config.yaml
d_model: 128
experts_per_token: 4
d_shared_expert: 0
routed_scale: 1.0
norm_eps: 1e-06
init_std_qkv: 0.0461
init_std_down: 0.066
batch_tokens: [65536, 131072, 262144]
seq_len: 1024
Below are experts of layer 9 (counted from 0) of a mixture-of-experts language model. Rows are named router (the router's row for the expert), gate (a neuron's input weights, with its number), up (a neuron's input weights, with its number), down (a neuron's output weights, with its number) and show model dimensions 0-127. Each number is 128 + 32 x the weight over its row's rms, rounded and kept within 0 to 255. Numbers have three digits each.
After each expert's rows: "raises" lists some tokens whose logits its average output raises strongly, later layers aside; "gets" lists some tokens that make up at least twice as much of what it gets as of all text. This comes from a sample of Wikipedia text that the model never trained on. Tokens count by the router's weight.

# expert 32
router:085071173098169147141069205064181131139096110144129147082111181129141129180140109117105150072140191042141140150118147122131154124162107115135141115146155174160117128162107149155128081084090142143097089166096149155089135095100106122153120142153157170149133140108096167109125122105154205131087088110171163092161112140178143164171154087144159147141109166139111181067133179114114095090171
gate0:108140142138165099155129087059133127123135104097138111174150105114103146146126184125065112045051136128106114135198128101119159137137121084175114099117129077197120172138139190161132099129101120169137148091138101127038124150141147131149183215159152141103115115139147149068146153081139143106111155077205122143153145118150096076111144140147111115151130190161140130110133162100129138109065
up0:093128069152108171111181131119105088168148149085133126087099165150141202124089115143135099152119098066159083118147139167133164155165151086162087122118135192132113151140141170174127128160114166170116125164178106161080099132163076146114180181159202067125088121152130113182130140124124129122097133127147103169105128065152063137078148156124144113122149142046111107166134168179083137129163
down0:133102135162135145132151125140154112149118166093165156139074106145109164072105061164117136114142159144144138126045147126179199193159119136117096079137078196089131093108109076132113110116122128135148115168085112111178095125117109110117145108182161149167184130140207159184204092105214133156134147144173083115134112136165136103137094160081107172105177085132119130123090145120102127138124
gate1:093096126136132148190138187148180106134147135174101166091115135100077145110121086112150092111137108150130122126171139222118115106129143183075099108097135207100124144140136094142144155061073100105127077111117159102135110173102132110180130143118091150136145087087134149154103119126156127152126077077171133073160119093169156149166145118202103133181056141074127146129153200136166133134084
up1:088178120143098134159143113117121090160125164169154128104106077058087093145055092097157110178077095188148094132135145152143099158151137066094146071183146105106119083094075094123142116119111125140139171109099130074104116146108168141143154130121104156172142099107137102182125109145135113099097112098077129140096193057130176099159158122170089145182099121093078135169105128065129125142188
down1:130087125144143064140132134141153133121145161131140134099184119153171045134097136148130136127115140068165094152172117117188119155174109131153123121138119078151135119128079141119091152107139140080131116115079135155121134176172088156138141162086046194172153122123091127140149111139255136147130107112088135121138134111152135144170140094117167109097138115081135119103142160151087162132104
gate2:178051124126119176063100104125087151121115116164137158087100155144094119119115164153138124176162165182110143147120122160124132149173102108184105121162153149157165089102073071117107160120132084134203135134114167144089111124111113081137109159142174116099127068132116136164098137090122185127090115231116097136138163158177120115154067138086130189142123127098154129139150113138125093078210
up2:173091145172152136137169135153126165120137147108107179188097152120135160098189195167129100141107132208192075121170090097118142119174141119147145097117103108197131088097128123140143148151115138109122134111132112147153148174120120115097122118095161156156105149098163111167051127107167148129109083164094119182170129177150179032173036149097146142099113095109164101102124147131149120157117
down2:088179131115121129101111141134121112133199165164101142157162093109099115151185125117159143135209139084147123136117083131121103138157078095148118130139089108135146081108128153178088103120099086124201105160087223145086132154123111101146179103111183106144115112111091117150150095085190199157154149145095178102128109106103093114109110123170122137130146086174071115088159116054089128108182
gate3:115139117160147092129070159156142137101140136106129187106097119132187177097062132191112140078081153102143118128150093138100145100155133158076113151180100128142184138115124170122185148070142172182118121159151136166147119102120065169112119111085113146110118139096067130147077087063182100137138156149146156147181160153193116169108192134113132120121084147129071105095163176192139137133107
up3:117144187111100107132090084163144151151153111097137133155117175138130135142110094100135152128141136067070056117143117140094109118120111139090128069148087129079094176081138175071121146149104136151200138143103184119116184117146155121094115147147079201159144076117151194117094162108122124151172094142147123130167162109116148081148159142152152088121234079076146099113086110174119152091131
down3:124103128136073136112111122176135083149167127089133126159083081116136129108156100058101177130137117128142122155101126092126136119135128188146132124155139130057147090106103129120179190125079154118170198118152140081132079092148127139078122124107162112092164103114117173063173090174140131104089156109075159182090133120159140055092166086082115123128023161085128094103135133132146162167135
gate4:192094140096064178135116148089184116109148125121074115165165094129110109102145179199156144108125142101176131091051143127129137158106161193100134120149107142160104114186102157090156159165168203162136098124138159127130121180180114135187129098198127084151159112123140075128170161150094118161119106099079112152139140094136110089165087164132131106124086088135164129154119150121125105053150
up4:097135172076127164145155118149154149092115124115145128119174121131124085091068114142073063162143164116135156111067110135128075203104165206116123139135091088169141129168087102081110176123115182174086150136120101177135131119077153042162115152180166125115124149077127193152137108138099149118137166120130116152177121126081147127135081180138127145124097128202130134104162098174117087094131
down4:137139125164161144123129098113143153109088112116144053160122145120114104122167149174150144115066119146109150133121110146135099084080164071119136124076131151151153156105202150162119133103175154149129095080175117150155123109194157111115123123157097106111160174185183153099159207218186095127113093078069120124132145060167083148098106114109166146133128107145109131161120176152088193139095
raises: "ories", "sen", " Technology", "ologist", "icle"
gets: "1", "2", "9", " al", "8", "born"

# expert 0
router:158107059087086124128113141078096149169142124127096149135147140138095160176143134121114228150087114114064098140104109104094133106170131111145131112164120136157097131140089120173124079145115131082068172161194132083179146112095091151084168122174124110131127112178142148134156085118214094076097100086179122137127123109165200134137123080125151156145100093130057150095146140128081159112105
gate0:124137097124157050074132141075116177163096123105135113129119102145144096178072076100145151124101130124078100144144132092116138175106127077086161150128125138173137147104171166167140140131105068152116114120161201087159098097119079167126110139134125151084142131104103186093127110084121148162108115132167079159108140106131099190073149072111072146126098134117170119056060082096084190137133
up0:181102141151118149135075111159106162150163098143130141114100175150108161134180106106101201128078112093108130127166199123130143137184131127144145102117097086168065189172097157128145180143132137105150154104172131087110177161101112104098185083108057137156099120143133169127136152119157074108154162173080128146131136096101173097111088198103128111157087182087051109113107156155102093120126
down0:107145126100148099173110108075120093109138114183125126139159120113103123115140128102086152125123090165202126128105082131110064084172130176117151114083153182143101100093125148115126162139110117099146131154157071130100094125111102194132087102094117050115124103123128085134168068163088155159134141011168123097111164108123066145148197109141128089099151149155132153088171057153111118124165
gate1:155175159137063150182095160150095138161124113135122087034133108119110156169119121118103123124179153068088119122066186224145168094082133165112148139126116137139072154134122131155125117082151075119120048187078114092122089111114117125102114137125151120109163075186153150127143137138108141144135148147125155145168129086126179144188124135156123153087087179150100140117169142122117135120049
up1:189112158144245105099133111098107161124189139110141128163124128129140135088070152106126158142142113186150096149210195141164147127139163078109131138099132141149101113146124098159088147147121135172159129052113112125113060120136111102195117139078139152163146145157102117147118149141088143127150153096115104094110071118156039153098160107110132143122144133106212098082121158119130092161169
down1:096118102124142146166132093111091150111089112147202199127118125147140101160105165133162139149133103144158079141092121101132148150173111091060147122116098170163099123144136070162119100138111140075127113133087126154108159110112164045114084093103129168151166126201151077095108109213098052138148179118114166083109110159149172128160092146112175099158118116117157141170133073135071180117145
gate2:116061140130087126088161137193083119130144113099108083128127115094132122142119129137132093151059169103167137161149126129102107095167104179202147118137144120152065103069136066121116119114130165060094129176080145045171136111078115131094124151143155132128112113115117095076116091162144116087077131092095144186186109129113192089124111125161184120185132133088122113103139068161092114122157
up2:063115149122156077143123119160121155150182079107123168122107168154077162119077174067090166122162122076174116100108128148151128081100090120131089097072084081145192067091101121092158135119161165125172122156082107169177128140152140142158106137196077119104157097104155178155162151136112118129132090115123126138186150147157183126056081112134120095142134135144135079094087071144143123155115
down2:143132130144123161122126123112099081082086119126124136099135130083172106126103179129115147150076066101183156094100211103157093102085174147073172142173140137112164118113123098169080159195183160131104129208120122103112112109101146105086102163107097170117139144133137177125161118061125147104117114121184132176053133136135116118122101120160142150132108182150195120150212134075151100116132
gate3:163140117130113170134144119023103165145152123126107105155168143085136151119086074107128137097033127081191107141129128146067123143227134165145142163131149119157163108167128128186157152126156128137124207125164072133141160128097094156109152161139066121123100131161093072149146154146163122141110125128074112194160179174128079131167180115109165146151110118140133162137125166111107123120152
up3:143132164107139150069064122136104120121165173077103135123167163167084139085085099139136142194103139138129168142113122163146163145146136193102160150084109148173107209166111082166157160122131152140129155154155157052099100127134125124127138082147165103058094158096155136100115116146115146088175132191173157050180138096125142116089159158139125118124091188148073100138100070104141137145155
down3:125177089128128155107124098087101138161120128132090111111084144085184168149080169153105133132149154145080058170156070144091116124165102113199179155138118094111098113170129128127126177166166138181147153156144158130093191123143115179069130068144110153134118167089182116122139106140050143140110138187107087070090089139083174128161142124166101122140115075157127098079159117177101114151127
gate4:094080053153140139077101149181148080122132135136132193101114173067127090134160143119122120126123079131103139148201127145119174144168115069167095113162070117129115071116109186115134107106119149080134160118073136116161148105106099120076124125180134158115143154099065205148135153110141166128149151159133059132160190086170156156141132092180131090154123118089151173095114108072139154125147
up4:078112150140206078077141140138141141066112118088075171127126099132150136124087167164142134171113114099218125094138129171116111104101111114128152138091098112153146124098156168135104166101116110136081126142130128124118100207150129080196093083148115092161149120074144114045173113107136134086105179100077139091082144111104165142095147093125107155063110148165140129062140102186116093129139
down4:141132144137127093099129122166100116157093144146135170076147136125129123126197124167106117063133086188110125122106102212133152162101131214145114118148145087118212117097080150095141127147034092110159144165154098155167092127114106130104126147132164115147179090110113138190147164133057154115129118174137137170107126143106172148085118120056133146093115109113087134095060135167114111127070
raises: "wick", "oa", "]"
gets: "-", "–", "as", "re", "e", " a"

# expert 33
router:109098162071154127103080156069158161140146098109134151108115122094127160139147039103079150136093183085120139124147164055156120134129150140245130101137138148102116108183130149167135172182114097137122130114146186134093145126109156138136150082207156123109158109148109190171134111135179184101069112142117123090117091116165150136146165150143141147131102140120152205112144169127101109085132
gate1:124126119117165154105169123152164130109138159090074197130111157230114102138138190131154153106048164184141112085140104077136162093132119152058149106167144154073098153129180088159082139145047148135139187134119093134145117112130107113085160170078127136114152060086173090114121104131139103149149167160151136120084129135132140133189168138140102108115107074101120106139113152123181153118154
up1:091131150132110136111184151122115160102192124167121079166107124107065085131081189189085146125100137063147152132128109126124097086135114118134137091201154160099067117121074082125112153134091113154070089126141122152099116114184129202083139142097147137165216131177103109170112099143165117122119105143114104144142100119147164070116132088154115119113164118094149112177188135141160142064084
down1:075136080096079102137135135117105120074194103132149087111109080121091034131135115108104136123153101087129151194093132162128101132168187142112125077151167120142083095107095130140093141119083115089141052145198140136172133102120158109165182092094133161116092161124099134117126164104131106159138076047146150121083172136113185129136111088114105142101105175122102090103181194135129121103142
gate2:111090048100108110116126118131216157124093140087133142146153102147176046161133128157106133132117131111164110119148101101138161095160117096106162150087155158120084152237149142159099121171079170194152129175094043126101144115145148098141165133131147138100189073139143114132152141118090129118083156091083154100130147122118112124172179134140165133150102107112141161116164161149088070169104
up2:092124150205117152122059100123057105195125097108102140146153142185124132089096154133132137162104192151118170153096084188138127084104168123076161115074163155135136122136117133126113183151090184142113144162120114136149121123132140116108047144069125164089090149085093101121110130119137127133158178182116065130135166099165156120177178150142094184094139128126141099039149150109140127119104
down2:160082121109111149115128100143114125072119142142076137105131135132132099171143171078145145104119077205157183085132139060130111094100190107106074133055135099115079130128115165135139159138153113158080163133135077161069077105100105136151111142134096080110152072172141121190100104127056141156107126110122137070138159128088174122149128171108125105080120093091074144136165091140056093151135
gate3:157148121107155132126167181182187118210122167104099166103152161126098163158119169121074099114090116172132152117086123127143173169137093136183152124094145123140150096142117116127062097144070138122115219144149120144145113098116146113098151115101125109164181146067114109078094111082126175074167150140119148100090123149166139106153121167100119105155195128130108075107068145180102078119190
up3:196151165096120150121136123103152162153170119154105158119110125134128152084149108109109155111114162127115122131150121058113158144092087137141156101208095181115116116083152164084159095104173116085122192132185187127175142117107121173072174122164127098169096170085095143065137049135170143147165141158179163099133149127144192086067139143157084129145117108144074107147076115160150110134150
down3:145131102098118126170158124149126148136152122142140106175129112109087149091147083099148113138141152030185169133171122147162129117124115157112174146117185116135097079124176197135063128188184121159111139131168170148170107175122080114120146162097155093137114161075161137124108090104157166066103151056126191132081129142132107175117162176082127161129144079101099132120129174199107126172128
gate4:154138107072110148095135159197137098161114133123160096130138083112193147099120107137090120098083139072211109150133102089160191100174109124140157070125073127150073108179099070117137179151123118108155131148123099125164132113104167089143139078117105146087178133192103161138170136140118186143154092100088114185151155168156115087182142118139068110137094112133142080115186108111114168119166
up4:162137098151113057097168163084172104126133190122117107091127171089090123200153138144090135101172093113187097118132148151147121148090120155072171160153072128133130086142145109063136113094154069184106108146169078139051127099116096127122151131117094118118155117144161161159132126145133123081114089206155180154104097073116158124082097081117135112097079168145133126098147133120115168194107
down4:173101133115116165095122108066142176123083110141116083145125169133092152119088125119137109143154058091147051136176107083100165149120162174137162095112119126108146038081115127184094166178124150176150109069101134089125124093140128091087096113172119081101155116133067178156170125173146144113154113087154105105060176154126139096147121146160132127095152141053119118120164139130185143166131
gate5:095119143134137154171109077138029106147145135114081131197163189136115159138114092121114129115101148102114136131070102142093107080101108130163122123095141116107153091102145119234136211149117097112122104100165161127177144161139158161137117178102157109150122137175148152080151110094156165099111222100113097122166136123114109194146147147077095126154117077121107130104091158183138163096119
up5:056123192178133154115115132165098123105106153083120149188131150093072106080134126129129118159188116182095187203101082130104096157096125121125128102158142076129143126087096199080146121163160116090104177123147167090134164160123112134135051155166117136129122102130125117138035096110184098141095100123087116110119086087113106161184084142120097116144114124122119137152162101144114087185130
down5:102198140180107081106108113057146127094128077108166110112157137120149169095097095160146133142099179115083113155111122077088136132138124158123151174153162137124137112107199138165135083053148137219139062117165124158130118128176132126086152164156139129112125153071067119134181111162119142099107205120093130090121140152095139101150157114157136105114200175186119133095148133094171157120156
raises: "0", "6", "4", "7", "8", "5"
gets: "9", "0", "1", "2", "8", "7"

# expert 21
router:149131153000141079175139184110144191178176137114111133109114095140124131117138095099095132108139165154140106145131166144101116085137145172196165111156141169116153123167130137169198130115109146124119146145148141119178123124095150102084133079203111127154114099122132193132158112135091135168063130147163151131147041124150142140082129134087163158097140149156132167089130093131129090096149
gate1:138140171073164135167202201054135109158113139124119135132191137127066132132114110078108131055134144144137116137095160147097186142120082156106146145071151114170156116164106103059123085168117139111111133183150159094135119127129112155090115128157137163173132104076105109127143108093095141068127097159139133137146116145126119126061118183142095151169150125079139079184063092120137167085180
up1:121097099167104104087101128126191091085147072144139133103118152106174102078104130167141114110101077116129109145121155106133046100174160160119098055088124049136122135117146155158165170098144144198108124146089152137124098108154125142190104127134101133070111158106130149114062167076162108147118139083144159146135153073120154124179114117113123070118089144145072206064153123093112113165134
down1:163140121117133132093128138190073150165134113109157127115120130129100085144175126114141119093177107141142144128080133165065130152126105184158105164164110165071127114136140137057131135190128125106139111124063120085228042092148159162131124073121143185083124115152098179170106166191165118134093071123079121119155138132144116109134117115104115120116095054145094120170145107150125147057153
gate2:106126104217068143140115107074113160133159116135129117118165131137167128086189074064081139058143151093106126129186203109139135147164182089095139139079110108130109118102095148115119152159107174108151149147144115144118145142153182132144086129222110167195092138151130110149147120147153113113185147139105145145121113085159131174124125113161159102138147182141130175078205147106135110178146
up2:135188123148102167159109097122107140211040121120098183157103121163121126157085136173154115188162159118134117121152078137106183112173120123109161115156107108217139120143188109156104084083150130132122070105111115143107146103108103152095132134078148100053138145100084133148106121096131142129103107076155106149168146190130143104122103142169169166133153094120119131172079123136173173063076
down2:091070097144142148154140124129122119136150128043185117128130072095143106178158135092160090118141101104119157148130141173152174072066134112114150114160124169101099113087118157146137074102166142142083130123138149144100113147134140199109147099064134134115080135176139136144124099111052132080103132053123123112153118141147190192130125097160154082181086094063069120085140080103160108160106
gate3:157140137106112098135104127145151141075178132149113139139153103135131136096070078141158131093122124145103096149165164204139147081135132085167092122171149100163126179137166124170042071136116086117149141102080107147195152105133138188128110144165107202152113086123147142131096134117138121101086121071202162132141094114128086078105146120108112127115138101185112154081193118032122109137092
up3:164160151094134137087125194135124137225151170113115117105161113133135137131088114130128131061093189126109130110143097111134195167143118114153117099159094167123164171150077117106139109100077116097080090139122146152166150137108142085075124076076125193117099186171102176091102137089120152026172154147113137109106109151118142102144112142161040111152136122172151135140124121113112187130093
down3:141137176153081162117064138136121154100120109203143126125154151131141151147133148135197078140162057107059131096139110087177133142144119110096085109183156129074121125119196202141110151098162154146122143117132135116094115096086149094153157135104118158083149097139163111141151104143146132153112150071101190134144146119076143157145139049227169181108135114118129144119166087166096131168151
gate4:160107106158127129140154070107155129083112156131134094126115096173138099142116134142075138166123117153069162115116116066148144122140121092126105019173100113135078174100078146142101156114112144099103163136149159159152127185178124077165147129171138151151124129154104120121123117144137129120113122141147097055121205152157133194097088071163127174110094163106189146173149126097125132236141
up4:153103201161163102092143164132176067154204119085155118104144109092110165128077158216190072165126092116109112135086123176101104119133145138115120143131201123051124127121120142085083166145139104106156101094103188146179134133110069155128150071104096151191089166148150118105111114146112142117110113089168130111137167089133163128146140166119094106164146136149059113147092103121111121125105
down4:213101134107126117138121115132177067127097125120127116122094104132085078094111138087192073098152088137093160130099151095191178116129112146122146166091154149082151088118138114157082084144104134132113162079184102128156139055111144142154095120092189122130048154092173136072091114112145126135166117063129147139155140148105110180204154106104067069127138120115110104110165147153136095147144
gate5:145113151103162161139151137178179115111107146127124109070089073066065141137123106139118127134144107173156174163112102139132153189114116161154101116108138103147182174112127141148092203128129152094132104095138205100091139171123139082092090136124145128070150137201090106137106073042122106126102156117131098148153078075113171145066076137141154109142115130046139141130112163099147108175117
up5:085166102125128149169137131150087111140143151133111162186155193176115155121162136086157140145077139100056158110032098131129073121143081154134138158149182124125149154089110135137112220113088117128154117111173112162144169161100134143106085154116117139143092115152112149115121162089171143124149220130113128147202126109166176191132125168040151084145156142154131134159141118160153137120131
down5:105178090136135113098136103036110102073132102145152150122112153130105162162111124114154129118123088099157134129100183143068087108084124163091180113096116095091194098124188120190080121142124145158134125105127183145108073133132106137121121143202163152055105136075080169182131110156165129122075099132174102098075098143100120166126150155124128122109136149138076104146179163077089183109125
raises: "\"", "\")", "5", ")\"", "0", "6"
gets: " ", "1", "2", ".", "3", "4"

# expert 62
router:096162159078125053112066183063119163137127193131054156116127113088134142159126098135134128100119122119114162118100167131118199104089120124206118138139159141112169098117038127107155137102133137183117142103157097130138110100122146080110145101232115168133178102134150139136146133115125149110131052128103150109172114166123146130133169122102133200141130159135081112111165124129143155053110
gate0:113124167100126141100143134089085215145068102109095079153196107124119137140075127034103096087142083151139133111176124111162105094081204115106132122132148098139116150183076158123148164106093117132107175128124156166129108153130069116201106111100144160081163169155098147146103146096121064145100129125117115154128105181171102059134095149172171125128111184155103110116160107099137130147127
up0:128126135090147157109124215109161074159121199105138134125124131141134129166143095154158083091077092136088107210138060121127197153065155114144118098154139091167171125095160136146177122097148194088199134127105114181179153106167149130081075174143145165139124136118174115092136148108113145113127183157110148130120136099115134130091123096134144153144179072104163177143108110157157130101180
down0:127128118042126112119157077122131109065085090154125191130116124145148133124107142128145117137217180118142140121139133118084065075191112132056134157111151115125110209143175103178099131109127037091164131113120102081092163136071062087080127142128129144113157102148129104107131119093098112143091109163137087125178081162100155113106145134133134091147100123114211112117113115160141115112103
gate1:067158090136121067110145104115146221109113174142124122081150100113093129141096139162131139146156129146065131080112135099100189062145143104120123065115121133133151091098089163139101126115148081186110101139052128137126056144162162172143159165120197169167139113141071067080133131082116086122123154154102147175152096150161122146093147114141181124149140108113124106112109092090130160063108
up1:137109097132138111151155175132100138184078075099140122130111174099167092135141177159208123113108097156147141082148162170116144132172113158109114160116164180113070105144082105110078146212112104133046113120142125074145153108113141135156092104118070127124110081143092200095146185122116128093129134137047064133122118148110136172102113185168127153095118089170116147115115175092090128135137
down1:161101167223098148123148140149092135095094109109111135103117127123126109132100156070185164108108090148102112165150168098136135099186180141157133137047188140159102125140124119175147140153153154123110120141147178114115117048123146165132130101138098101097167097140170113128131208117153170128146160080139066139077109082144093140081114116082117138116072079132095075135100183078108088108167
gate2:118132196167095129132102160102090099157139119084145078158156051142194138182147134179160130080121134125099145153132107142149152071075117123134121092175133126154149103134093164148100083151171122132081119140139132135176135144140072154153117173104137183135084127074153178091102158090107066181121162094069137145130084209146109181094150092123110198127119122120159162160116125076149137113146
up2:185136138086112133094150107117192161190132133178146183049100166105071164173117131098093154092175125151152147107135127113176140109066149177122102094106145062126167104092140132116115108091088153134135173112112226129207167137079175142124121154083150140125089118137138111134108157147097131185074090126112167112118138102094118091104108156096168142117159106103130121099154168099152137149084
down2:076126067139105140121104122099151098142149098109111121141142153038123114091086146151121146117109107161130111098178124124110151157068122100093167118057175138117161150152141129151115138078122079102197077088122123125116151087123108138157095132083143107130114110158133107119105086113126074138159181131148167113150031091082185133108153132238102088192104098124100149105131115100111135068125
gate3:172183129187131168095132096115169138184131136093177160116153114124114168126089115095131149117130136116160144144088145067098172129144161122158184081146140119094162115038082126139170114160108130166127132079153106073151172170079150112111136108089093161104096130101175129144107178074155099153178100104126182090185155171180152103123117077107119173124159158112094090097089138091159109119177
up3:143106163144159105162114081102117111125161116123074147116111151197121169201127096135160073114157124081103196118120122123135165135114081203144104057111098132174138140166126206099087136094114113157148179170128139135131126102124151156096120127072085142097090107148088201136145134132099114104154086154132116125161175078094197146102123141091137105129123069075152089154166113109151190117099
down3:125175181152137159162127136134122111103186098222091107158070177109147117176064168148117069149135083120111121113132101165131157115109090111126086140102205104094078123174093105086179097123070119117135135149074089108148070126167101116138138096196115136127133172126111108094098090170110173114122069102096117121103111081175094091093143103133152131138107143127143091109137164194134161117122
gate4:154131143115129195129133120144136164151145104089135113096186144145100081112116080138060136097208086163079139104164167088153144047129136116121096120166130132080153135156134092114105081122093123124022133143133114095105157176157139081120078102119159148184167142141092092078137121155164119080097138145128145091135118129180111125198171108101102095152097143104156084134172127103138088110187
up4:115139144110132195139176166154176100153102162107134044145188186155100092074145149129176140159151119130065129126141110093132084091082184174171164093129141060131131141174147098068127146117156178082125167162165099082110170176154206161165157155125110142113159149159104118097138127105112092107115182113092132133096130099131139143130134105163121190091117082152119106139118092081099133110133
down4:128140077073179141136190103159149129181134139064157173163165126125123141155095150123138170115109106154095127118177125139099144215136183126135116104125153166132154144180070102123113100139106144126089074141111178145087160044107102153112157185113147098127104123168093149070083120126099151162152153137151187148081137095135143051113135146120090182155134070199148154135129138121103104092130
raises: "|", "duc", "itional", "-"
gets: "\n", "==", "===", " \"", " re", " co"

# expert 10
router:122101098093154103155159227127075158157137165128145127151121111084163130127181059132038141141095127143113124104074152140116080119139216125133158054143104113143109121160145129151150146137134159148117135168153136101098133105152114102097156125221082156091152082128180114103147118097137142118057080074138146150119130117139166150110089115110149140137115179100128189094176148126119102070131
gate18:116106168101168096183106100106113153143103134142172120154146179078094101138107096104084124169118184146128113177119141134126107111109109140165157161135150082172127140164132161167189120149184085169092149126127139192163111124141160074120153127091088102119054168173105128102065085109135136192067163123087178164085117134123121134100091152109147196120092142186116149095112174142078076112142
up18:147255127156113114128079133082141181171121105053114130152129089149123109152107149134125166098166104110129139153174126093141148188169133120164115140097093094121150079117132095104131122142107150151104141136144162114102179181077150083181096157158093133127140171166105154143128166153090134156125115078145123127131211134097087126189146096174117145090120149067129127138065173121170113161089
down18:112174099157135142120140131134086106131092187096151153164120124123155164114131193136076112137119118164132113182218137131130114071179155118067083137164115142139142154145145084156113053161169128136105081060130104094106144059136079123189137187153113106123108152098124144108118136130192128067133088114108131068130180087083124166150182118118106099078142088128169115159119161139099170144106
gate19:176086144164121140122140180105122074138175132049132172129144119127071153175169092138110076152095121140153133131162107154089089168090150091103119126153163127114107164110155072114164134178130171160139110160174178113088116137095065149152157057179047136107111150141120184114134161161104070118140106108153086173156156155107140080185126150121131104151103122123140112158099159111071072152099
up19:144127133109099159113143072121112102145134156119132139118166091132106084159112083155183120081130119066097131153096106141116121130158102146147161088100150094079142119103111105144144104184142138142130098128135107100141080170116135150135171125123138173178135167148166132109116188200160137125086214117182136097136157112153180035116154180124097198139151082122095094109120119102067033175146
down19:111161095128103125139113118123126139108193094098200162103120110194137141157109196073166082140143134071116107135145080155095103104142135163198115161140094098170056141094137134112102082231131091112163136152167190132147133167089125136089150151135122162160149081114137128099125135177178090173085144148130147098103151158084084129143116097172109079071105166151099099143125096111137128133132
gate20:115154175067123075080108146128121141070179188158155112081105083111144101054158130127099134154171144132115071126123072159147109186082145102143081131175149116174151118182077132162145150175134090135112126120104089108114117108125122124142195112104087123115121127177170150106195062132113147098101165133132129116152105079152129180078134125103081169117125059151088105086159158114097140158159
up20:157124105093113126143109182095152150129106205086177070135147110105112103102182118142129116091100111147121108088093041092158094179136133105133157118151141115149194085093141167119090165080146108096120063109137089093160146142096069188115123081133114139160101122125140136132151108099149120170101112135145064133130153058070165119060143122167123106092080117096123099179157129119141168156189
down20:163114187152143103126096166135142133126138195143080156102145126129107089069101192112134077117136151159162141119103094130146108171145118052132152159136155135093101137142142157133130130116089089106145117152156033124126117065080132089159192130079149066155162127044129141134124081099095127148152188133105136172169158156073153117065118132152111127134130100078140127156077117118104052153135
gate21:125145125202089103137148112120111145113110145095110116144123140135154120160129099155112145108183140149108072114124174137155140154109151131115154048157072121127084124184093167163126166081113175132130185169163151136121110115153138098061133111120147165095204095118170111094088067092104126063063152106183064189096162123121133144117128150138134109140059083094152203103161099136133144104111
up21:136105111116161089103097102148168103130148135145102109081093133201116107100114139141160110147090100149103176092147127120116118089076112123079085157110153143165100130086176109161134137165087081148112076124123091065099141129050130192116133184140139110113051148093039127153147118112113129150184135109150168120111070099098139173172122133069137154150132154105169098142158179125199169145157
down21:119113154089136109104116098098111133119121186092182136092098131118155111013131146059141167092105138148123122153053111108106154143172183158127083119135148159121109096145045147153120173116198161179080090157115078172115163113089150144122118135181135134130102141174144140170141125087159146171130126101142071109110115198114110131149123094139079177112092136150141106078138125133123100193121
gate22:104078141124138144138153081137147123141148145117156144153107066175161143128150154107113125148122143131145098204157082116133105072130086156075169104158095146112055075148192137138127097108102097145141201132165189146054086121089157121174177086135065143084139108168091119132135169138110085147089082155133087194149093146131082107156139163129099128153124152133142119128120147072208141110124
up22:186135127177120136142129094173122127140155109119095086149155163119082118109137103215117145058058157109143125120090167165129137124159148086146136130152154171150073176155066065114112191151119087110113161142085130115137138137180178168138106111185127177195141151070135140090128110123115158129098119138141165177146048163092170173147153104127116149169110156174141155113110122150176163144147
down22:146180167134112100130187125161149162156103200128173168147180150125168083116160105167116122139175111123097104112137115092119122071134127146047085110119136163162098071112108160121144089145085136150117056099118150071158153138121097135103131128102105081136103100152163071084119111108025175146107158096112099125137148078071106131125084156127132136125154103121098076122078054107142101157132
raises: "5", "7", "9", "2", "6", "3"
gets: "1", "5", "3", "4", "2", "0"